From a checkpoint of a small mixture-of-experts model trained on Wikipedia.
Size: 13 layers, width 192.
Experts: 160 experts in each of 13 layers, a softmax router, a shared expert of 64 neurons.
Training: a variant of Muon for the experts, 343M tokens, 5908 steps.
Below are experts of layer 4 (counted from 0) of a mixture-of-experts language model. Rows are named router (the router's row for the expert), up (a neuron's input weights, with its number), down (a neuron's output weights, with its number) and show model dimensions 0-191. Each number is 128 + 24 x the weight over its row's rms, rounded and kept within 0 to 255.
After each expert's rows: a language model's description of what the expert responds to. This comes from a sample of Wikipedia text that the model never trained on.

# expert 32
router [ 95 100 113  85  92 162 123 150  96  94 169 147 135 131  91 184  99 105 105 126 112 158 120 147 137  77 110 144 121 140  93 105 168 140 124 139  85 133 156 113 141 133 136 149 119 166 130 153 138  83 109 115 102 169 127  90 153 126  88 145 177 154  99  85 129 164 127 114 106 104 123 168 149 114 105 135 142  97 158 145 167 128  82 180  98 119 159 147  92 111 147 153 135 130 103 127 139 140 123 110 164 102 156 132  99  99 139 152 107 151 101 147 102 126 128 124 144 150 123 139 127 141 143 169 169 113 112 115 106 113 102 111 132 144 164  88 105 142 116 142 151 127 128 120  97 156 124 104 147  88 120 133 150 142 108 120 160 113  95 113 165 116 143 114 138 151  93 135 145 130 158 146 147 161 124 126 102 143 140 137  87 167 138  98 101 152 159 110 138 106 130 104]
up0 [148  88 123 133  94 166  85 141 117 158 134 150 105 170  81  85 105 102 164 142 141 129 117 123 139 118 173 140 135 115 127 112 119 138 135 151 118 146 136 103 164 126 151 156 111  87 155 137 185 132 138 129 153 114 119 149 133 117  95 100 171 144 138 131 176 163 177  96 103 113 128 180 121 145 106 130 133 107 145 173 122 167 123 152 113 146  87  97 141  91 168 111 100 119 126 117 109 149 124 101 152 112 143 108 136 134 152 149 136 102  87 100 123 118 119 133 138 129 108 114 168 107 170  97 126 161 101 120  93  96  96  92  99 153 132 121 120 120 148 132 134 123 132 123 114 157 122 147  97 135 150 153  83 132 150 162 137 119  61 108 131 114 116 125 121 153 122 149 104 175 134 113 150  91 152 159 167 105 119 144 117 142 138  97  94 173 129 131  98 122 115 125]
down0 [122  83  85 148 105  96 101 173 119 142 130 105 103  93 126 127  98 144 135 163 134 131 143 118 135 138  97 101  93 175 149 105 128 115 124 140 113 158 134 102 105 160 160 111  86 128 129 109 167 143 117 107 151  93 124 154 153 107 167 165 145 154 121  94 106 128 123  78 124 185 114 106 145 137 154 118 138 160 106 125 112 161 160 125 113 145  77 111 139 159 173 163  92 142 161 117 116 148 142 119 118 122 114  71 114 141 106 120 155 160 151 134 154 118 122  96 136 103 138  89 139 118 166 125 154  63 114 105  98 114 137 171 136 105 147 107 129 139 150 124 119 141 123 103 131 130 156  80 104 129 135 115 135 114 112 123 122 123  53 164 139 143 109 100 158 157 107 117 138  99 167 127 153 121 138 118  92 130 137 105 127 145 145 143 118 132 115 143  86  99 111 149]
It responds to: Closing brackets and dashes

# expert 14
router [100 103  98 122  98 147 105 145  94 102 164 143 132 165 106 161  91  98  95 144 110 158 102 144 126  98 111 126  98 107 103 106 141 154 113 114 104 121 139 104 141 142 145 154 130 154  84 150 169  88 113  90  88 153 136 110 153 114 100 146 166 170 117  93 143 160 149 113 106  93 115 152 155 112 110 121 151 108 144 142 158 117  91 162 103 102 152 151 107 105 134 158 145 130  87 137 136 117 106 102 161  93 137 104 106 108 117 167 132 156  87 134 110 138 150 119 150 153 104 156 163 127 157 173 161 112 143  96 111 103 132 146 153 168 157  96 104 153 103 146 152 123 112 121  99 145 120 130 150  94 111 126 155 153 102 130 161 123  97 137 170 143 122  94 147 146 105 142 160 109 156 154 152 156 107 120 106 144 148 161 102 157 157 119 112 149 132  91 134 104 138 104]
up0 [ 90 128  93 170 143 131 112 167  76 136 135 114 182 169 118 150 116 157 111 135  87 141 139 150 131 102  93 141 110 135 127 126 111 122 157 172 106 125 115 159 109 127 142 139  87 123 138 145 147 148 118 129 170 120 137 155 156  84 161 118 157 146  81 116 104 109 125 135 133 131  98 120 121 103 170 152 127 105  95  96 121 152 115 132 105 126 118 150 135  96  86 114 112 126 120 189 132 135  95 145 170  87 113 128 133 107 122 111 108  92  95 145 126 130 154 126 145 138 108 102 124  91 116 150 110 159 119 151 113 120  89 154 131 133 139 135 117 150  68 128 104 155 143 127  85 140 101 133 130  96 109 130 141 111 102 105 136  84 110 174 176  82 129 135 133 152 146 109 110 116 116 138 115 117 115 119 169 151 105 154 150 170 129 124 127 179 145 137 143 152  64 138]
down0 [120 151 105 150  92 120  76 108 101 116 126 135 165 129 112 101 130 145 145 168  84  65 144 107  96 139  99 142 132 135 122 138 116 106 109 130  99 147  82 140 125 124 133 167 117 155 120  83 118 105 116  88 151 147 139  95 118 141 123 112 116 130 153 146 101 168 120 148  95 116 123 112 164 145 140 100 139 108 124 116 101 170 110 113 105 166 134 124 115 160 135 170 121 163 109 147 121 130 148  92 139 165 162 155 134 168 130 117 113 154 126 135 140 129 101 125  96 130 103 180 142 109 159 143 111 140 115 115 130 125 119 100 152 128 130 143 120  77 131 145 131 165 170 164 163  83 160 161 125 131 118 145 142 110 148 128 151  95 154 114 172 120 188 121 172 136 130 149  89 131 110 133 122  84 127 160 147 177 146 103 142 157 116 183 147 107 141 133 128 141 138 167]
It responds to: Digit-group separators and spaces

# expert 26
router [101  91 118 119 108 139  99 159  79 108 140 140 101 152 128 162 110 109  95 122 106 135 104 161 117 119 104 139  96 154 130 102 146 154 121 105  95 101 131  84 175 152 120 162 129 151 132 155 131 114 141 112 122 157 145 113 164 117 118 117 151 143 102  99 135 173 138 130  84 117 156 158 139 110 124  99 148 122 162 178 156 103 112 169  71 104 136 148 100 110 133 176 136 121 107 140 142 128 121 100 167  99 133  86 104  92 124 135 147 179 111 163 107 144 142 130 123 168 117 148 139 142 148 148 157 110 124 105 130 147 105 142 173 166 167  98 118 140  83 129 153 110  94 145  84 147 127 108 158 124 125 164 125 132  95 122 169 105 113 148 156 128 134 130 162 148 120 142 161 100 173 176 144 155 111 103 110 120 112 161 112 138 151 133 128 153 116 128 141 116 143 103]
up0 [135 120 133 148  81 130 148 125 136 142 169 147 128 168 163 118 108  85 126 134 120 129 128 147 136 108 150  98 109 112 109 113 178  98 131 140  94 121 179 149 123 128 132 171 108 148 154 151 126 133 109 116  86 119 162 148 159  94 143 103 143 147 161 111 131 121 116 116 130 127 153  94 125 181 134 122 177 148  99 141 143 148 124 108 121 123 134 186 104 180 123 139 124 115 163 126  89 128 150 126  75 139  92 142 137 143 154 127  84 133 113 127 126 134 113 144  72 147 115  85  80 110 135 145 121 151 151 109 117 193 120 112 125 124 122 152 102 155 114 133 146 132 124 129 145 161 123 119 149 105 132 148 124 151 134 164 208 118  91 134 133 118 193 116 158 105 101 112  93 136 150 116 171 149 116  94 130 115 150 100 128 156 120 147 149 152 131 143 102 151 136 113]
down0 [ 67 139 125 112 185 131 134 153 155 159 139 118 114 135 141 120 117  98 132 151 104  86  98 160 116  97 142 125 138  95 134 146  97 109 142 140 126  97 156 171  81 129 131 110  97 112 121 110 102 158 191 135 143 138 171 133 126 102 139  83 151 122 116 149 116 130 100 108 174 126 118 157 142 121 123 124 136 149 114 104 107 113 167 168 116 108 131 136 153 149 118 128 137 114 106 168 149 158 141 186 102  92 180 112 114 147 120 172 110 178 145 113 129 143 156 142  89  78 139 156 132 123 144 101 115 133 165 150  89 120 117 122 154  92 113 109 151 129 122 122 138 118 135 116 114 139 111  86 114  86 116 164 125  91 113 138 151 127 111 135 150 136 105 121 131 146 115  77 114 158 139 151 122 146 100 120 120 136 133 113 141 167  98 146 178 105 163 132 105 162 163 143]
It responds to: Line breaks and heading marks

# expert 12
router [106  97 114 142  81 133 119 131 101  98 186 162 127 139  85 149 117 115  67 137  92 170 122 150 148 103 113 109 137 133 130  90 143 144 129 109 114 119 142 100 136 131 136 163 142 147  92 161 165  96 137 100 108 159 168 112 165 125  78 145 149 146 114 109 150 150 130 120 102 132  95 124 135 134 124 114 124 106 144 158 138 129  87 151 117 111 148 147  99  94 108 163 147 116 104 161 144 139 115  93 134 112 160 117  58 100 118 119 162 136 100 105 120 101 142 118 142 157 111 157 136 110 145 139 183 120 137 109 125  80 120 125 126 148 118  87 120 135  75 134 146 112 122 129  81 126 123 122 140  87 107  98 164 128 103 145 162 118 103 109 189 128 126 115 124 126 128 158 132 116 131 151 155 146  89 115 100 149 159 166 111 112 139 131 131 159 149 109 134 110 102  83]
up1 [148 133 111 103 100  95  93 166  76 123 151 104 151 153 126 101 126 128 151 147 131 123 103 117 159 156  84 154 101 109 146  92 132 101 170 104 141 143 142  97 113 128 159 156 131 143  86 117 134 103  81 176 112 111 119 157 117 141 115 136 141 132 146 104 154 119  95 139 123 110 148  94 168 142 184  65 138 124 113 120 114 126 122 180 116 110 114  63 139  95 178  84  98 110 137 145 114  94 128 121 156 137 110 148 121 127 120 117 107 112 149 117 104 184 101 115 106 117 145 152 155  92 125 137 148  82 116 164  95 163  98 135 141 128 128 116 137  85 107 130 140 181 141 112 116 152 103  97 142 135 123 167 118 131 133 143  96 137 113 111 152 155 151 139 110 110 132 173 147  95 145 121 110 131 144 124 111 135 139 169 123 122 152 150 106 128 120 106 133 152 111 150]
down1 [112 107 101 129 125 114 117 108 148 108 108 168 135 158 111 112  71 165 112 127 139 118 119 126 129 132 140 167 123 140 159 138 158 128  91 159 109 118  90 150 133  94 119 114 115 131 147 117 140 125 101 148 151 124 146 153 110 119 159 119  88 160 149 159 133 124 125 108  91 106 146 147 139 155 131 114 198 148 119 150 131 127 138 143 151 128 133  89 126 118 112 124 155 120 136 121  93  97 162 139 145 138 107  93 176 120 127  86 118  71 135 159 109 136 152 122 157 113 160 171  88 142 130 124 107 105 118 137 124 160 130 125 155 136 184 107 141 120 160 119 132 167 130 123 167 117  95 129 127 167 162  93 105  90  99 148 165  91 166 154 133 189 122 110 121 132 129 172 142 159 102 191 151 149 114 132 148 115  84 116 115 136 145 128 156 104 118 150 147 111  93 168]
It responds to: Personal name pieces

# expert 37
router [ 84 102 109 130  69 121 104 164  93 131 143 120 125 148 101 168  91 103  97 150 105 166 107 130 141 107 116 135 109 109 101 117 147 161  93 114 111  97 137  96 145 138 146 145 141 161 141 154 180  90  89  86 109 149 167 130 185 103  91 115 150 151 125 116 156 163 111 134 119  96 119 139 160 149 114 102 156  84 139 145 145 101 111 150 113 106 140 138 124 116 110 148 128 145 123 134 153 149  96 100 164  94 126 118 120 117  96 156 103 142  98  95  93 135 140 141 131 127 128 164 157 122 141 159 160 100 143 103 118 108  91 150 145 148 149 109  91 141 108 139 160  81 107 142  80 144 118 109 138 109 118 125 134 140 109 132 149 128 114 121 155 131 100  87 152 128 119 137 175 136 136 151 161 159 102 105  92 144 142 149  99 142 147 125 103 149 139  97 163 118 120  81]
up8 [134 112 157 125 139 117 160 133  98 141 136 156  68 114 182 118 108 123 139 120 126 146 157 136 104 120 118 131 128  98 148 127 125  57 122 122 106 132 154 123 130 144 124 102 107 164 159 148 166 113 141 109 158 127 124 120 124 153 146 182 121 105 104 150 112 181 132 149 150 119 143  97 130 117 113 106 113  90 108 148 147 112 140 101 137 148 148  91 141 161  68 133 131 102 139  87 162  95 142 115 162 116 159 133 145 123 132 140 136 124 127  88 135 118 135 118 139 142 110 141  89 105 103 151  93  87 143 153 132  69 145 108 197 124 111 134 108 112 155 172 136  79 143 149 136 105 140 126  96 186 140  90 149 116 148 141 163 141  98 159 143 136 162 102 182 143 133 131 124 133 176  98 144 153 127 154 156 110 102 126 105 122 128 106 126 108 137 151 132 153 119 128]
down8 [120 132 141 134 127 162  99 115  94 110  94 160  89 161 145 134 108 145 124 147 121 111 118 160 150 127 130  79 145 144  92 131 129 170 122 141 114 109 143 133 164 167 134 138 139 144 134 127 146 147 167  90 139  98 154 131 112 162  88 160  97 132 155 159 115 108 119 135 144 121  97 156 127 149 124 119 144 119 161 156 131 113 125 143 156 115 116 134 173 125 155 127 119 119 135 121 139 174  84 155 122  90 104 114 131 179 118 118 115 108 164 106 143 121  97 120 110 172 148 155 106 123 130 145 162 114  83 138 166 145 158 154  83 158 118 110  89 148 114  80  93 124 147 108 125 131 119  92 119 103 115 144 139 172 151 176 145 108 102 127 120 106 132 121 175 139  95 123 126 143 136 142 106 180 131 134 136 129 162 150 144 174 183 101 113  97 151 160 117 124  98 187]
It responds to: Word-initial prefixes

# expert 29
router [ 82 114  82 124 101 139 109 138 103 119 171 127 127 159 104 182 111  87  88 145 105 170 118 137 127 108  94 143 122 102 122 114 140 157 120 121 104 122 112 107 145 119 149 151 119 138 114 148 163  93 104 115 105 145 162 106 154 127  95 139 175 157 142  78 110 141 114 110 111 114  96 144 129 127  69  98 144 112 178 156 162 101 111 135 111 103 123 135  90 112 119 156 125 127 120 125 159 123 122  99 162  85 137 121  97 102 116 164 147 141  91 130  96 116 149 100 127 155 132 138 120 105 160 135 145 120 115 114 101 101 118 145 128 155 182 112 119 117 115 116 152 114 123 117 125 143 126 129 155  99 114 127 162 148  90 162 157 105  92 127 136 115 117  83 141 163 111 163 133  92 165 157 151 146  96 113  94 147 141 143  95 136 167 112 113 134 138 107 163 131 158  66]
up0 [ 95 153 120 119 127 142 152 129 133  86 139 111 133 129 112 155 153 175 137 133  97 152 109 119 185 146  85  98 107 153 122 124 115  89  99 142 142 123  99  88  95 122 156 117 147 117  99 146 106 122 115 102 145 136 144  90  93 148 167 163 154 107  67 131  88 106  80 131 127 108 105 170 144 105 113  96 151 129 105 150 122 135 153 112 103 145 103 152 123 124 136 160 118 161 138 119  90 128 116 151 121 128 155 152 132  89 100 162 156 117 120 189 103 123 151 133 118 103 110 173 104 102 105 154 156 151 141 132  91 129 103 192 147 132 129 127 170 110 134 120 117 158 112 155 128 136 155 144 113 131 101 139 126 120 106 151 103 100 112 138  94 133 143 156 154 112 141 170 153 120 102 111  91 145  99 116 153 159 133 138 109 119 153 154  99 110 141 112  84 130 116  78]
down0 [142 120 144 115 127 122 118 126  81 148 100 148 112 102  94 118 160 144 119 144 101 125 117 170 169 113 154 146 120 130 158 125 111 148  97 123 107 111 126 105 134 118 115 126 152 110 116 150 128  83 127 112 131 112  83 163 141 140 116 162 149 111 118 159 105 184  90 152 141 149 135 151 101 103 115 141 110  69 137 104 160 128 158 104  95 122 149 133 104 142 143 131 103 143 133 170 191 105 135  73 157 107 182 157 146 124 137 155 132 142 102  92 146 108 105  86 166 133 130 146 100 121 144 165 106 115 126 136  79 127 165 151 118 122 167 144 144 142 149 147 107 113 127 108 166  86 135 141 143 143 121 156 107 147 126 143 100 121 134 109 138 158  81 146 149  82 128 107 131 122 143 149 149 112 116 146  96 103 109 104 150 103 137 126 128 136 167 167 142  60 158 104]
It responds to: Suffix al and ation

# expert 60
router [104  94 104  89 105 128 113 143 104  94 154 133 106 182 117 164 102 104 111 137 118 174 127 128 145 111 133 153 124 119 123 124 137 134 131 127 134 112 108  91 155 122 129 164 127 142 120 164 139  98 124 104  88 139 140 127 178 104 111 132 155 149 108  92 123 186 149 149 102 109 122 156 134 146  92 112 148  99 144 146 172 121 121 159 142 102 132 155 136 120 124 140 138 105 120 143 153  91 101  82 151 110 131 104  89  99 128 167 141 156 101 132  94 137 137 123 108 117  91 173 128 112 156 161 169 108  96  91 131 141 133 144 141 143 147  69 109 138 111 160 130 113 139 152 113 155 108 119 141  84  91 118 155 159 104 134 163 110 118 112 139 105 112 121 165 146 124 150 158 119 131 151 131 141 117 106 101 179 133 161 104 166 131 146 104 186 100  86 133 109 152  83]
up4 [125 127 139 124 138 135 144 151 131  92 120 149 101 103 107 174 180 149 125 157 149 134 109 100  98  81 133 108 139 142 167 148 145 105 128 134 157 133 153 122 139 132 115 127 137 167 137 141 137 177 124 118 112 146 124 150 168 119 130 149 118 116 133 125 115  96 109 118 114 119  90 147 221 153 103  89  99  97 139  88 128 126 134 134 133 154 161 133 106 109 169 121 107 115 123  97 154 158 115 153 164  88 125 124 121 158  76 143 127  87 102  86 127 129 142 166 137 153 129 144 140 134  99  99  54 144 102 144 138 146 141 123 137 121 142 115 163 150 123  99 124  83 138 116 107 149 117 114 151 113  94 144 117 131 169 152 136 156 116 153 119 109 144  90 129 160 121  84  91 155 124 105 121 101 127 125 130 149 154 119 120 160  91 100 157 135 162  85 112  92 106 124]
down4 [160 138 160 153 151 133 115 112  65 116 109 141 103 133  70 126 120 153 145 137 126 123 131 136 132 106 134 141 126 135 117 139 129 116 143 131  57 113 120  91  97 130  99 156 122 136 125 131 141 126  94  97 113  85 128 108 123 140 138 140 143 123 137 114 130 113 133 164  95 101  87 174 166 115 115 186 118 117  94  73 134  82 128 114 144 137 128 100 125 116 150 143 154 135 158 146 107 127 161 123 142  82 124 143 164 182 136 138 130 142 113 135 156 168 109  77 140 151  95 137 130 127 117 150  90 144  89  96 121 154 100 165 108 116 116  90 121 149 147  95 161 128 129 101 134 138 135 138  98 102 136 162 114  67 142 119 110 151 114 149 134 172 107 131 109 170 101 119  78 145 127 122 138 130 128  94 132 123 104  94 105  98 108 119 139 131 149 132 116  73 165 151]
It responds to: Newlines before headings

# expert 52
router [112 113 109 134  94 134  99 157 122 130 158 162 107 132  95 199  90 115 108 140  93 153 114 121 138 111  75 125 118 117 113  95 146 164 110 119 108 115 132 106 149 144 139 159 113 135 123 172 135 108 114 100 117 150 136 118 159 128 106 149 171 176 135  98 133 152 162 142  84 114 103 124 162 120 134  97 130 109 184 157 146 100  87 152  92 120 144 131 106 116 118 181 144 139  93 155 140 130 117 117 146 108 146 131  84  99 121 151 121 134  97 144 114 143 141 150 148 149 126 155 132 148 144 158 153 131 133  99 110 148 128 134 170 158 149 102  59 131  99 141 153 125 132 137  89 150 112 116 164 101 119 125 142 152 131 122 153 101  96 122 148 124 122  91 126 160 137 125 159 117 145 156 170 168  74 129 103 113 117 139 116 142 158 108 107 149 148  70 128  97 144 112]
up4 [116 107 118 141 121 156 132  87 147 137 159 162 107 116 187 148 159 136 105 138 115 123 166  81 148 172 104 120 163 114 131 107 139 159 161 140  92 195 146 128 156 150 114 156 128 146 161 152 101 109 125 124 131 129 126  92 119 124 139 150 120  93 117 132 134 153 162 130 102 144 129 141 123 117 168 130  85 100 149 145 113 109 123 140  93 152  97 133 112 131 149 132 160 131 100 108 109  89 132 115  82 137 129 162 124 144  78 136 109 105 124 130 126 164 102 134 113 140  85  98 151  98 115 132 151 111 100 143 139 187 117 122 132 137 115 124  81  95 117 125 149  84 122 127 126 127 119 113 163  67 133 175  95 140  76 149 124  95  97 141 141 111 146 117  96 112 146 152  90 173 121 106 161 132  96 138 128 149  91 179 141 112 131 152 159 133 117 121 140 110 124 129]
down4 [115 131 148 128 135  93 145 105 142 152 147  99 109  97 114 195 126 137 127 141 136 148 127 136 131 134 124 128 136 123 171 144  95  90  97 144 120 108 138 180 162 111 120 135 121 108 144 138 186 179 158 111 167 140 125 158  86 150 129 146  82 124 123 118  96 124 122 117 146  65 103 111 126 133 128  86  89 141 132 121 148 105 135 138 107 127 122 159 130 166 115 120 123  84 136 129 143 103 151 122 113 138 114 149 116  95 141 124 112 118 110 173 127 138 131 137 109  99 160 135 129 139 137 130 154 171 121 158 121 159  78 104 134 168 138 128 155 113 142 133 121 202 140 111 118 135 117 129  72 168 141  75  96 146 168 178 154 112 115 118 118 117 104 133 159 126 138 131 155 106 134  62 139 125  83 146 143  99  84 155 140 138 130 135 134  83 147 122 109 129 122 130]
It responds to: Coordinating conjunctions

# expert 50
router [113  72 104 113 114 151  98 171  86 122 162 135 125 148 129 170  98  84 113 140 114 147 118 114 161  74 100 120  96  92 108  68 118 143 137 111 115 132 129  97 126 134 137 125 106 154  88 151 150  85 115 114 111 147 128  96 182 139 114 135 132 173 119 121 125 178 136 134  63 122 138 139 153 110 113 114 154  93 135 141 168 122 115 151 103 121 177 160  99  71 112 151 130 111  65 125 137 127 120  81 146 103 143 110 113 125 132 164 129 142  89 122 115 149 156 142 123 135 130 144 156 124 137 142 160 104 150 111 108 135 129 145 153 138 131 107 129 135 116 126 150 132 141 135 113 125 105 137 137  95 111 133 151 139  94 127 170 117  85 169 147 110 138 105 142 143 109 163 175 124 145 168 150 146 115 111 115 156 137 146 107 155 150  92  97 144 154 108 145 112 115 109]
up0 [127 109 158 123 146 112 111 147 118 156 108 111 121 164 171 127 137  79  90 127 129 168 144 102 122 157 139 136 114 107 133 167 109 119  99 171 119 182 125 106  93 177 122 110  90 196 143 148  72 112 131 128 122 130 134 120  97 114 136 147 131 157 134 160 153 143  78 164 127 130 157 135 146 137  93 152 135 119 113 135 142 136 131 128 136 131 136 131 131  97 109 107 134 114 160 121 187 125 105 119 169 129 130 155 123 159 117 147 127 138 162 147 164 143 139 138  71 103 177 113 122 146 133 147 108 101 122 110 132 120 108 131 138 119 108 121 161 141 123  90 171 128 140 145 117 167 119 121 127 147 143 133 170 113 142 167 177 134 154 200 120 111 142 113 123 111 102 201 165 112 139 135 132 120 132 155 130 144 117 106  87 131 116  88 102 140 120 142 128 150 103  98]
down0 [146 119 131 172 158 165 149 117 143  95 112  99 149 125 138  81 137 159 132 114 158 151 134  91 164 108 152 114 103 142 139 132 132  94 134  85 121 161  83 133 140 127 101 125 130 131 161 159 186 134 130 161 126 102 127 100 165 147 130 192 150 140 140 145 114  96 114  85 113 144 111 153  64 124 136 158 125 127  85 105 163 122 142 132 115 136  96 137 119  93 114 130 167 126 182 114 123 115 130 178 123 162 116 141 139  88 111 125 120 131 154 122 154 116 127  75  86 100 133 121 118 116 100 152 141 145 105 133  93 147 168 112 109 139 118 134 137 134 163  90  92 118 127 128 119 137 138 130 116 165 136 134 111 138 161 146 149 145 134 105 120 122 124 186  99 151 106  79 192 119 125 135 126 117 130 144 131 176 104 158 163 134 104 130 108  90 123 136 149 133 114 134]
It responds to: Clause-boundary commas and conjunctions

# expert 43
router [106  89  71 125  94 134 105 136 104 106 146 122 142 155 107 150  96 123 121 135 118 155  79 139 140 100  85 144  97 120 117  93 140 140 123 128 119 120 138 100 161 167 151 123 129 147  98 157 119  99 117 115  95 143 140 123 170  99 102 127 137 165 109 117 119 138 141 119 114 110 137 140 177 113  87 101 137  97 136 159 130 109 128 167  97 109 138 155 110  70 114 176 173 109 108 127 116 167 111 121 161  98 156 107  84  83 151 130 112 153 107 137  98 132 144 106 143 173 107 141 129 134 137 159 149 100 140 114 124 103 111 145 121 149 146  80  89 147 107 123 152 129 111 127  96 146 135 119 126 104 110 128 153 143 101 138 152 111  85 119 158 154  91 109 123 167  94 134 165 103 147 163 140 157 100 102  92 163 136 160 119 149 147 135  93 158 122  97 128 106 136  84]
up2 [145  90 139 138 130 119 187 114 160 133 158 120 115 128 128  87 103 140 152 109  92 153 159 146 150 176  95 115 129 122 143 154  87 141  80 168 134 108 100 113 140 150 152 123 136 122 149 135 129 151 141 134 148 125 101 131 136 143 120 151 151 144  94 110  97 159 136 143 117 163 148 129 149 108 137 134 110 126 124 142 148 101 155 100 165 124  72 150  83 191 150 146  96 147 150 134 115 105 120 125 132 128 109 105 144 108 135 117 117 132 153 134 135  98 124 117 109  98 124 147 117 105 122 113 130 128 107  57 117 157 102 170 126 157 135  97 140 144 163 116  81 112 122 153  98 120 146 148 140 106 129 129  95  92  71 133 145 110 102 123 160 127 119 131 152 102 176 115  99 161 152 148 162 117  88 122 174 175 105 144 149 171 123 133 146 181 148 104 145 103 134 142]
down2 [102 136  92  81 101 134  76 124 109 138 127 155 118 151  92 123 132 132 171 144 160 171 173 129 132 179 143 107 122 162 163 125 137 160 130 141 161 132 116 106 106 133 111 159 139  88 133  98 116  94 182 137 165 114  98 173 146 109  91 117  83 123 140  87 122 101  82 118 128 114 100 155 118 119 112 129 139  96 114  86 115 145 128 111  92 179 210  84 105 125  97 146 132 106 123  83 132 154 124 134 125  94 147 106 113 115 116 138 140 166  94 120 120 139 168 136 146 100 132 120 143 124 115 145 150 177 133 129 130 144 117 115  92 133 134 153 161 142 130 125 111 105 111 149 153 116 115 109 127 154 113 113 177 122 132 149 125 150 134 106 130 127 136 134 125  98 115 136 117 160 127 140 137 124 139  74 108 102 124 139  98 145 117 160 166 115 145 100 170 111 135 118]
It responds to: Determiners and ordinals

# expert 51
router [116 100 100 117 115 145  96 144  89  79 140 126  94 149 103 172 133 111 105 110  77 149 104 168 143 120  93 146 114 115 133  80 167 176  86 116  86 135 139 120 149 169 132 152 102 145 118 144 160 114 108  90 131 139 131 104 197 120 110 117 148 154 119 131 129 150 116 137  90 112 138 144 144 115 113 110 148  98 160 149 162 106 106 171 117 134 101 155 100 122 106 142 140 142 101 157 111 127 120  94 149  94 141 114 116  95 138 145 110 146  91 157 123 123 159 141 147 183 111 143 160 133 150 144 144 142 127 101 114 106 126 131 138 173 143 115 106 136 127 117 120 122 125 134  91 134 124 101 165  87  96 108 145 143  97 108 137 142  88 145 149 137  99 103 143 153  95 171 151 131 177 156 124 138  90 114 122 136 108 143 128 140 150 104 146 151 114  64 159 124 149 116]
up0 [142 111 130 153 148 135  88 142  86 100 144 160 131 126 143 163 114 122 107 105 143 122 130 121  89 145 110  95 166 151 104 109 135 149 130 180 118 109 154 135 112 112 101 121 104 168  86 103 122 144 137 135 108 156 113 145 184 100 132 143  95 147 160 101 138 138 130 128 132 116 133  70 152 104 141 107 124 129  87 126 106 104 110 168  89 145  91 167 134 163 154 111 114 149 182 124 142 114 154 149 160  82 145 138 148 145 126 136 160 140 125 129 174  88 141 151 133 129 115 114 154 175 139 120 126 139 123 115 146 125 176 137 125 142 145 157 128 105 110 119 141 159 128 189 116  95 161 100 124 147 133  95 102 119 147  82 107 111 147 134 142 130 124 144 146 158 127 158 124 147 125 148 165 177 132 132 138  89 100 149 133 110 144 105 169 124  63 110 103 120 174 135]
down0 [113 152 164 114 145  67 131  85 102 122 106 100 122 111 113 133 157 146 156 123 115 148 102 128 165 132  95 116 124 118 110 169 117 155 145  87 122 112 153 143 101 130 164 148 115 127 144 128 153  79 137 107 140 121  87 112 144 121 123 136 142 138  98 132 157 122 129 111 147 154 146 121 126 179 107 140 150 168 139  79 137 103  97 158 145 112 105 116 113  94 136  73 116 121 144 140 148 117 155  79  98 132 119 145 113 110 161 114 130 120 128 135 153 114 106 153 104 139 114 146 166 176 117 119 114 159 105 125 171 128 165  85 110 149 103 132 100 145 184 108 124 120 133 110 150 166 124  95 105 140 107 112 136 150 132 105  90 119  77 135 105 130  89 126 109 115 117 175 145 150 100 151 109  97  92 182 112 101 111 152  92  88 122 136 168 143 104 140 130  92 133 120]
It responds to: Auxiliaries and adverbs